config = dict(
    num_hidden_layers=9,
    hidden_size=96,
    n_experts=80,
    experts_per_token=4,
    d_expert=64,
    d_shared_expert=0,
    hidden_act='geglu',
    moe_layers=[0, 1, 2, 3, 4, 5, 6, 7, 8],
    router_score='softmax',
    normalize_top_k=True,
    routed_scale=1.0,
    balance_loss=0.00768,
    balance_bias=False,
    init_std_router=0.0396,
    lr_router=0.00207,
    vocab_size=16384,
    norm='rmsnorm',
    norm_eps=1e-06,
    tie_word_embeddings='early',
    optimizer='adamw',
    learning_rate=0.00437,
    beta1=0.95,
    beta2=0.98,
    max_grad_norm=1.0,
    batch_tokens=[32768, 65536, 98304],
    max_seq_len=2048,
    train_tokens=357000000,
    max_steps=6082,
    dataset='wikipedia_en',
)
Below are experts of layer 3 (counted from 0) of a mixture-of-experts language model. Rows are named router (the router's row for the expert) and show model dimensions 0-95. Each number is 500 + 50 x the weight over its row's rms, rounded and kept within 0 to 999. Numbers have three digits each.
After each expert's rows: a language model's description of what the expert responds to. This comes from a sample of Wikipedia text that the model never trained on.

# expert 28
router:512431538595518418439524503473511528573404452531482503495479497422566477494522530516499560554489560439519528505384473457567527505555470461504529540526469502482548374579487588432449536561457432449522559553546425563532530483528581581512559507553461617480414496562500462518563499551482552468
What it handles: Numbers in data fields. Number pieces in coordinates, dates, areas, ages and table cells, such as 47°33′, February 27, 1895, (age 54).

# expert 20
router:434472461515523469533515479574540478553558474524554579506557553451606477477571533462445489427522410470545534531413559558556580457420568463510544505571482539483497475468439505395462451448549385548491449547547528601408547472424505460486503564524453565471562485549433484503549550503473532492
What it handles: Name and place endings. Final pieces of proper names and countries, such as France, Japan, Tanzania, Sudamericana, -idae and -ensis endings, often before pipes or line breaks.

# expert 50
router:493466482566400517568528463517523400505504448471480568517420502500500501529477495454506443453516529483464524507480411466481517490585417536555517501521459577480484502571489574531442504478520535525459447507491557401394569465604534502609560528489411572555527592414571460562439440481565491430
What it handles: Line breaks after headings. Newlines right after section headings or infobox lines, plus fragments like /A in HIV/AIDS, Country:, UTC+, and Thai bytes.

# expert 22
router:471575565555505568530557502507571458506538578491384489482611485558524571581530517509480509453505596592521461517548443409541438568488500493487527541531477479522492465444610459429472394450445497542508459494509518531533508485611504518513572471578584457427542555514476475413536443520556502503
What it handles: Word-initial stems. Lowercase or capitalized first pieces of longer words after the or a, such as sc, res, phys, Techn, altern, Charg.

# expert 38
router:380495449536545561520436486529472571501561480493552529526549572525591462480466495508418537482468453463491553493379550542542649443386508525454507536502464533416481482512445563428496556493503506512532469457529472561437525486448552462463443595512527509486573524507405570574540461571477453493
What it handles: Surname suffix pieces. Word-final pieces of personal and place names, such as -ov, -ell, -son, -ford, -ić, -bury, usually before was, 's or and.

# expert 55
router:498575498456491534593572541501591459526540440534445534519525467508625571545535463510565518560421606579485504577590547475538556489534420490484541465539432528450496459469504563372485492527576478551508412417545508532544471514505480483426492527499537460527446482566469533461433496547446574454
What it handles: Name and title adjectives. Capitalized modifiers opening proper names and titles, such as New, South, National, International, Film, with compound pieces like Broad jump or Line-backer.

# expert 0
router:548516524483440559568521439621434463545503546515420531461430491592490540546491554420542475493523492490518527467509502534514491576576538514498483564449604576547558494469541572534451447398419484528523514494471477589530434490556462498605424489520459550542425405500522433470554478584455526542
What it handles: Sports table separators. Cell separators in sports and chart tables, pipes, semicolons and commas after numbers or goal minutes, such as 31', 0; or |.

# expert 7
router:552513562518502467520449457514459478514447466524436386482514441462439474536470548570553473500422426424488447491582611503589510471546548430574477544519468479578489589518516490563560461532581533401492508499442471466551467473519434497481468511392432449525501528474474548509464562422586393517
What it handles: Prepositions. Prepositions heading a phrase in running prose, especially of, to, in, for, from, into, as in due to, number of, inquiry into.

# expert 31
router:432596480506508491560556479533487666479508497524459573507481541491534504538509488542466490530495459428523500445363544475522524477471528584445545560454533509522563513583421495468494527473451507516462531377477559572458535520482490527464403414506545478465554569444457539517565397588571490486
What it handles: South Asian and Slavic syllables. Inner syllables of Indian, Arabic, Persian and Slavic names and places, such as aj, kh, ar, ž in Raj, Yazd, Vidaković.

# expert 3
router:562484564417504521477551489519506417511573491622495559487460483484483453468552447457551399499551474430490498383535507568480444378542586546397482418379445468537550516526483520570604562473436567534573507458518460486511489494524482561491515515482484484541471473429513492529465479447524445459
What it handles: Definite article after prepositions. Mostly "the"/"The" after prepositions or verbs, plus "among", "these", "those", "they"; also "I" in NCAA Division I.

# expert 15
router:458486464503525518444561453491507557485433542476524548530592448583517467542559574530543506475565586557489521557516488516420448457506469496458588541624456482493559597518600481560484406464510534475440477564465475506632422483543464498567528389477602542465559446493482501499456532480531491504
What it handles: Nouns and verb stems. Word-initial pieces like reg-, exp-, ret- (regret, regains, regiments) and quantity or group nouns such as number, list, those, members.

# expert 2
router:568510482489425504435485469478508569548439539414499547440464502540575501447433464460559426461524528516426536519546379503566453498532594405451497502410398600449443545491429534487539553471462539514533502468462545468470466506505529594520408517591493484406454533521531422473534562470539500495
What it handles: Non-Latin bytes and links. Pieces of Thai and Chinese characters, apostrophes and slashes in URLs after Website:, word-initial fragments like Ju, T, ia.

# expert 11
router:516494530398516421541482500481483439478415584491521501556480558582547409485549461464509435429438451540489515431572414472530393543506547450446518414493582483500494533417476479551559535559502477564511495399492415564511425568430439523482472483595488493522463525505452437454475547506474579539
What it handles: Line-start punctuation, titles. First token of a line or cited title: table pipes, list dashes, heading equals signs, and opening quotes with capitals, such as "The, "A.

# expert 8
router:524486549461501513481583522497447445470458455536583576500522486450544432575562448468494438446441447515627538566434460557490447510579526524490458535475522534509446439544500526592499478551460498534545546507595454645477453546514563517489438549596448544523426461470462394535519563540469521518
What it handles: List-item separators. Semicolons, commas and dashes ending a name in lists of people or places, plus birth-year parentheses like (born, (19.

# expert 9
router:588515506543497606471377477428524441515480526597466525510359500547445458507512441539520497512527533503524511448500366469540536517541465521437460527561475476511527525442541453470551528526455479433495500415499484554519457571548530599496517534467522458599460455444515459626467507418453537563
What it handles: Indefinite article, copula. "a", "an", "is", "was", "been" in definitional sentences such as "X is a stream", and superlatives like "largest".

# expert 42
router:566554476576420582394447433553574505510517483515488602468409469500399453553447435425512466509458514539495521488515444528513436575538497473470532520543493527458487502431499550453503534449486520570510424460504439563389395553587521517561436484428460460515464449542486445532408471478475527554
What it handles: Copula and "as". Forms of be, became, and "as" after a subject or object pronoun, such as was, is, been, treat him as.

# expert 51
router:383503502569542554493548470499563483476464485605490575473551566480495476474465459500469596527542571480475550484549539570527513449530509551580551536492478481548553476571491487404508455442563498440415415477535583507440537421506470512463502457460484510575549532541522554659531485580461582482
What it handles: Infobox and taxonomy fields. Structured list fields in infoboxes: "Area" code, Phylum:, Kingdom: Animalia, Country:, plus capitalized pieces like State, United, U.S.

# expert 57
router:592490552463516452466559555532483539465576506543568575452455557473486488488527563399479524430502516432487447584526556449476478557515474432417473590506451453543540464532600558514451475526514416411423454527521418478478571478508496521441567411431421535478532444480443465553511513470416526438
What it handles: Table cells and numbers. Blank cells, digits, percentages and scores inside wiki tables of election results, sports statistics and rankings.

# expert 23
router:465556487453497625533561530556503571453569501483373469491445456504553500576517552567512537481464550503578491430488466433503569501473553500444529542471569504492511513518478509453563413475499507624471585515481554542468399506509465483488507438484592395444443553489458483480471425604522531432
What it handles: Name-initial word pieces. First piece of a split proper name, often South Asian or other foreign names and places, such as Har, Sh, Sam, Kab.

# expert 21
router:561560531482554557452573447485517418475559491469460460462482491448510494469539449546460462468568444413531468464551418498475442442504526460493446424370501476508543599490547439565566556440436550438579551389465507460458518513479523497477501470506448453536415521508504530582405434465436433456
What it handles: Definite article before names. Mostly "the"/"The" after prepositions or verbs, often before proper names (the Illinois, the United Kingdom); also "that", "this", "whose".

# expert 25
router:526496579491421516537515560505501494406495550563481474494494458458549527499557554449604463533487513534509510473575470413629526507511514486469513484500447564530525496512595445465445483377515532577497469472468526486438549435527450494447524434590619520480488491507441495404561459507607614533
What it handles: Word-initial name fragments. Opening pieces of foreign names and prefixes such as un, sub, inter, El, La, L, Qu, plus bare spaces and Thai byte fragments.

# expert 24
router:523579478457466508497366527534533435414480493525554475521432476483578476453550474552519444447564492506465581445482443500458564465510460502491524488468504567406523519401549523525540587542600478388596584446449394445533520473600464530551540540482495466567451491522503545550506457507483543527
What it handles: Determiners and possessives. Articles and possessive words before a noun phrase, such as a, an, his, her, their, 's, one, two.

# expert 40
router:587490536517536533447472463517477516560511436467441508566443382435501478536445423483469555465532446568523428402548448504510483496600520581427469528482517517489535459520440418590519540463472431485493509555498555477518505488574438495606416524529531521486433455506569539404518418585435561532
What it handles: Table cell separators. Pipe separators between table cells, mostly after numbers in results or election tables, plus semicolon lists, coordinate marks and infobox labels.

# expert 33
router:504482545463594467404510536539498534468474433463573500531537480555434521566518562465390444626457480451485494493536540604469477544511484483517625436445505515521585573503542628500504515522607437537442474592518491491478451464580482501492509453592466490472529477501571425499555506471523505473
What it handles: Dates and citation labels. Month names in dates, "$", "age", and citation abbreviations like Vol., no., Ep., plus "World War".

# expert 46
router:486511544486458531411412443450535539475361483550495525480456529490569477551570529425467461519449592486538469453439560517546431446563465525523490466468388498465475467576464551543443494547439457560434428464500438551470472530533530591458501463565420536585551516451493458459598545453526547491
What it handles: Inner digits of numbers. Middle or later digits and signs within multi-part numbers, years and scores, such as .294, (1875), 4+2, 1994–1995, $75,000.

# expert 39
router:541575514573572448498598496581466425425556482483558499536445498513527463458517488442497525483454445565476435528460482517436485501602541475527499482465455498465516607453591501545438547538497566493612495610509470612515476546537556487483427513459481446488437507470534395508463381481477438490
What it handles: Clause conjunctions. Conjunctions after a comma or list item: "and", "but", "or", "before", "after", "while", "when", "until", "then".

# expert 48
router:519513524460507536466450443577580455449541498437500463572515481474548473498466526521493456420429577550431533532556562480421521480575476491482510522436443612519482529646610579465474469509553442518423438533549465534466568497478517467476517540500435423470444574558517449429453526471418449448
What it handles: Nouns in names. Capitalized common nouns inside award, school and institution names, and "of" in Hall of Fame, such as High, Art, Law, Air.

# expert 5
router:482473420606511435612403512493546406479545421507444514518491465467541501499533470521506543512522577481451545599535445494527590455538443528497521485411497505395500475424578561431563565598479511448462470448495489526614479493608454511490540542525529482489458516534533589539490504492481571542
What it handles: Adjectives before nouns. Attributive adjectives and ordinals after articles, nationality and place adjectives, and Other in infobox fields, such as American, new, local, second.

# expert 29
router:494485502513563414475515538464430487449488455482569426500527517405528497536544536516439456537434521431486555575457575535400551548442373443554542447505476492475546500600540556378506412458541434534512475540527468564501501472413482536500488510493533513454548480592477476493589531451406425499
What it handles: Institutional nouns and months. Month names and final nouns or suffixes of titled events and bodies, such as October, election, Council, University, Cup, -ation.

# expert 4
router:450540512466521458502542473522469496525508481483532508490585456498463560471515548447539546555523479607492540604582481506577462458607522535368494531536548474434449486410545500507534443572511545559523447498464520568444462513528436416600571510397557464461516440522516456396462573465438477465
What it handles: Past-tense action verbs. Past-tense verbs and participles of doing or naming after was, to, he or and, such as made, named, played, defeated.

# expert 63
router:491501529523456527470435555429492527500567414555475527577430426518559538417501547453446433558454592563464484469579418443541526477474453398452488490496467499571430513489538594536481546564579505443513473557556486439473438466609491451580575551590521500533503481484522480506443568557510539531
What it handles: Prefixes and odd bytes. Word prefixes like non-, under, over, pre, high, top before hyphens, plus raw byte pieces from Thai or Chinese script.

# expert 1
router:459494497493494503389506546429564407503540458519568560433434474532530485483463446432540477481467522493424443572526481533601423506528553567523478392434531488537449497508416475491412514440487401464481409507495590451542574504475545493504441502547395527438501439471614468537512480534494444508
What it handles: Table cell separators. Pipe separators, hyphens and line breaks inside sports-record and minor-planet tables, plus section headings like ==See also and infobox field names.

# expert 36
router:555444518470503450411503447558559450455617387521472619456479533503582470547469480554528467471509509534436481460531527435477456478564531503478528502548450455526516505524379430464493505506467465454502440559527558450478586437481478493564433489560491571538453398433476600493427554547426519491
What it handles: Table headers and cells. Pipes, blank cells and header words opening or filling tables, such as No., Votes, %, Candidate, Year, Position.

# expert 52
router:578524478432437553532459549479500442509519466478562559516442560592497475488531554475465495439476432474451530521531512443432549574516647554578485515487496470493549464523530538495481472522452406492522485592588470491515459423531567547558646478606494519541565511508397462476437536515520468445
What it handles: Sentence and heading ends. Sentence-final periods, often fused with the word end (s., es., ).), and closing == or === of section headings.

# expert 61
router:432498449580445492551497506538468470466570428547484490499426532477558518402496520515476429529501519473471511478527640591506512488444450584507556479502459589540431499557509536408547393474561487506482502488539484507522501502460524522395499566533433380600561416533506465517497531481421514403
What it handles: Title and name endings. Last words or pieces of names and titles, such as World, Night, Road, Valley, or Hem-ing-way, H-oming Pigeon, Sapph-ire.

# expert 45
router:581481437371496485493489511489414493461478489543577559538468492531453440479500501472489555406460435495565585549453528539407437523548534508474444493505498531493462505503601554610472462449464426418507426554582466612475441469470546525508501410528453532557570501554469418470539549460462521482
What it handles: Closing brackets and quotes. Closing parentheses, brackets, braces and quotation marks, often fused with final punctuation, in citations, years like (1979), and formulas.

# expert 44
router:530471491544503562528550542510535465542483421545557490557482535508547416567607471462455560475405436476506476470501510540504514541590442525518505453504565463538563547546470562542428379528436534566550580552484499583445424533534602479576520466432470498487501399530518410425555529539493546520
What it handles: Mid-sentence commas. Commas fused to word endings inside running prose, such as kill-ed, Park, coach, before and, which, but or who.

# expert 34
router:463490492466607530532456574480452526471513465510525496532502566461491568501487472471377497539596505486462541521490560518518545361516396550551490542513457515434533501551501449552589481531630587419461470521501412486523584580576444515492524512487530525558461478513604577426464524481500483527
What it handles: Word-ending suffixes. Final pieces that complete a word begun by earlier pieces, such as ing, al, ic, ed, estone in lim-estone, umin, ement.

# expert 17
router:395482409475539468472516554449552444582503423475531455484559454433480577498536596530566499488456539480566544595499542511431507527547369431536579514527448445440549416537560439500460470474557529446474426508481497447568512482464496444543519426450526451509490532557455510488530519432388467524
What it handles: Common nouns after determiners. Common head nouns after the, a, his or first, often naming media, sport and institutions, such as film, season, album, term, job.

# expert 62
router:515535456484437461494477483436497494424433463538469365527392469492517509549483576498563501454436432477487480546514512430572440491512486513569483550425557520572470553542474460607568540483520552405553495502551518457432455387481495421481493511409453531536597581465436503499502508490576505428
What it handles: Paragraph breaks and prepositions. Newlines ending paragraphs or headings, common prepositions such as of, for, over, about, and bullets before Total: population entries.

# expert 47
router:485522472509454520571520556547427377487538490489504556526448515614508523507463477485545479445477596492476461373499414543442453586438461579571517426502435550500445526553430502496459508587437540480527507484546547401455483562512502460543495453524447518500512578400598523491425517441532473484
What it handles: Paragraph breaks, headings. Blank-line newlines before a new paragraph, table or section, and the opening == of section headings such as ==Career.

# expert 16
router:521420566493527455568542462486510502539481475499477437463482405447386444490508596516475542548464439518449460563548527599474596562489547544591473509473502561633453568534515464473532548457515486556492540503485440431416478451528455565417558531467450465493484475492556556395517555460493422482
What it handles: Location/time prepositions. Prepositions, mostly in, of and on, introducing a place or date after verbs or nouns, e.g. popular in, designed in, In 1979, Born:.

# expert 58
router:498422445501546594410513533573440603555592558557476471548450609409546472491512481451455492516518433462448504520415558565540504556390489544488531534523484545554525537496436563517542544433454540466461473469479481451501555556461437473438451515548467502499495549547551599499468463519467471618
What it handles: Mid-word name pieces. Short syllable pieces inside rare proper names and technical words, such as Mendels-so-hn, Niek-ro, Tox-ic-ology, Mi-oc-ene.

# expert 13
router:490540517550520558482507493539538496467512488415453433483588538519574571544371479447501486513506568577572530572504485446485446531397484388483522520535508482500547422520540383485456423552433517513515515502467466510569518617508513439427462481488562494399551421493471593433501500491576485496
What it handles: Verb-stem word pieces. Middle pieces of Latinate verbs and nouns that come before suffixes such as -ed, -ing, -ation, as in dis-place-ment, in-duct-ees, injur-ed, pract.

# expert 56
router:499504458486461457431511489529474410520561412474455523401490461549597446526475528537479475443439579485399512567597522534445492495555536494506582466580444508431481490584399419471525456573463511468393440568541511480459474375494489518555524427531458539528451526453546523468448458479494460504
What it handles: Section heading words. Words inside wiki section headings and table headers, such as Background, career, Legacy, History, Notes, Time, Last.

# expert 49
router:548456532515488507497528411537514520434501483584481526544418431533520478595488550455409460465507514506385476501469455452482509456554484498553468548445491538435528499492526478528556539404578467482539542514497491444472406395619522638591496523430468522520562469474467518517455415503479576587
What it handles: Copulas, possessives, table rules. Prose verbs was, is, were and possessives his, its, their, census sentences beginning For every 100 females, plus markdown separator rows |---|---|.

# expert 6
router:419537526532543545519503498535432494510570481481547573513569521443576512510410512541512558557462541467535518438479532558516638540390551544445528474437509531524414465530430548522561522462449447537425514495462476525512483582408536512424532569463540550485615481513437603570516470534491491575
What it handles: Name ending pieces. Final word pieces of surnames and place names, plus common name words, such as -ley, -son, -ford, York, Smith.

# expert 59
router:521538511439474569440537462474517490477506537484536556430496545494575433502527499547554567426450555543495495442560537484460471483406487501463565516507545528445539534516534578567442592413469554602627506511450456623456489461485532505447473558452508434476484588506455476522457433608438575475
What it handles: Subject pronouns. Personal and relative pronouns opening a clause, mainly he, she, it, they and who, in biographies and plot summaries.

# expert 18
router:523422497539523541600499442455494459475471618503522481456432476569437512441544529461476493498415465508406589427583479563569448559548521529503479481442534429611504486480516534522509583485509553488441524475511500537558536634420527474471464476474417496424418503530538472470602513485439536507
What it handles: List item markers. Dash bullets at the start of list lines after a line break, plus infobox field labels like Location:, Born:, Education:.

# expert 19
router:564494535478452556474481501476599558478470499612384568558531481492560485571539501428561491452489551424444474548538528434552455485547442565475530583503435499508536554516509605567485456553514500420515529497503464551550433496580590517492552486562532489558409519516540512517456603503523569590
What it handles: Numbers and quantifiers. Numerals and quantity words such as all, many, several, two, three, often in measurements, dates and table cells, e.g. 6 ft 6.

# expert 32
router:527563495519497590507516564476513503538460516565528461573536532514536429522596429465427530460446457427487527516482522568438491550521409496511544478478570498469526518551618600512449431521424566534607550519493500493387424531496622480544493414441464505484467476523486382534546517484458525482
What it handles: Clause-opening commas. Commas closing introductory phrases such as In the 1980s, or December 31, and the word there in "there were" census sentences.

# expert 10
router:415582473412459541467563507410491469466483591554474488516460495485581418525469508477456501466516511603594553503358560450503553565508585487454559475520500490532413529499485515459480590545502481512496437567478465565455540549567506516514479468549529476487440516467551432538438557479578504378
What it handles: Opening parentheses, backslashes. Opening parentheses fused with a capital letter before abbreviations or glosses, e.g. (W, (I, (D, plus LaTeX backslashes and some name-word pieces.

# expert 41
router:542421507512555505540400483469413515493511501564482509505498579598555453525468530423514493530503360446444419463581462535516451513608533501539505418505505537513537488469409480549484539478544445644476495456546517586505524539456443573609473533461551484506496403516519501435449519533497478475
What it handles: Table separators, field colons. Mid-row table cell pipes, table divider rows and colons ending infobox labels, such as Label:, Manufacturer:, Award:, Preceded by.

# expert 43
router:435550468552550479538487544582439496536548579505500529533592543492469501545512553546469479497547529469459507415404507498556525479442584490486414601551489559526545500467437576482617520554485443524468473500455511525417545540507564535536471551553565403420569529419447506460584433577490497553
What it handles: Romance and European names. Western given names (Edward, José, Antonio) and inner pieces of Italian, Spanish and Latin-style surnames and places, e.g. Isab-ell-a, Ig-les-ias.

# expert 53
router:541485529439543521514503547490493607421556545479466475480548529499532630493402472514481479474572468439553551507353527422455484509394465431585498529529510489501569467509464430498525533476434535554468563514433486487569561544520553447423466517509536456485608496487523595474509431514576504567
What it handles: Mid-word fragments. Short letter fragments inside split words and names, often after a first consonant, such as aud-i-ovisual, th-ro-ttle, Com-ic.

# expert 35
router:477504514501536445481494501569468539421527420526575434552562512477391572458478466471546508554594450420438546482526504470451548460480443519429454531532499451446467505528433467553530495535558591460527494466478496478480545516411513452461577623442420448496539450477609484397480513401491434517
What it handles: Verb endings. Inflectional endings finishing split verbs, mostly -ed, -ing, -ated, -its, as in prev-ailed, instig-ated, inhab-its, engine-ered.

# expert 27
router:489530536392464472467467513434508542501425569536422512506448488555571538405520563530575518411537556579478494415473511385535458514475458496485587521494508396467512570547575416542489475530535503525536444481514513492493481508527456477426416414568507477501451480514515403531439510461617441447
What it handles: Initial letter pieces. Single-letter or short word-start pieces beginning words and names, such as h-iking, h-ills, w-ing, K-ary, "C-onsumed".

# expert 60
router:502575436476527560499542577540458386455489561387409462488450553505502452432527501486457494433527483511543455496582449603404476508519538465485544431410558480480573516537518566534430536435472488451610501524509458495451494502508553500467462468439494465492406496467521443495427450484412545403
What it handles: Clause connectives. Words starting a clause or new sentence, such as that, which, where, when, but, The, often after a period or comma.

# expert 30
router:467494517537506557569556434528473427528495496433554491429530486445456506408523519535464533540512545535494548567520529581420471458533370559472525530597517452592572482505603506455527556445540418415344485529514522489499488440466484552535500458552532442541458469516441505567533529452447533437
What it handles: Place and institution nouns. Head nouns of place and organization names, often before "of", such as Province, University, north, area, Ministry, village.

# expert 26
router:450423496462484572546442520441450464509519444519437477451475505354607490459592443469445539460571511386407501481518495554517555475525469492548524451438484490475560494532590563432527517564475445492486515437543464541547517488546409537467509525474642513501469440525527528503471583513441484423
What it handles: Nationality and ordinal modifiers. The word the and adjectives after it, such as Republican, U.S., German, first, 2nd, usually preceding a noun like States or century.

# expert 12
router:541447576450441414499517503518463495485473492600463507483415556463529490378485487445505534503473564409501541459515573493546478542583517417434461467513414519505455421509506554456481573563465438507484461492407434528530512506549427562528498423494482611468499456418507378515406499508486516435
What it handles: Scores and years. Numbers in tables and match results, especially years and scorelines like 2-1, 3-2, 2022, plus digits in codes and times.

# expert 14
router:542486514498504566534426624520429565525466556445476480510538449603553506559482495466494455601539368541590464489561522606538477530560567552460525490454564499506522442395375482583494455452504467536495508513557529584450413443488478505482426503542451557490509486490510488515555492524514550491
What it handles: Table cell pipes. Pipe separators between table cells and colons after infobox field names such as ISBN:, Genus:, Total:, No. of seasons:.

# expert 54
router:550434557487441471504566397516467502461391425518502460469421446589452514442536569504475522542567599487504453494503479516505516542556496505406473476521477531438499567441511431518476508507605405520590481504490425487482569436532407520544596600464469497574536429506556527487517536533470570531
What it handles: Event verbs and goal differences. Past-tense event verbs in sports and history narrative, such as won, began, held, received, plus +/− goal differences in league tables.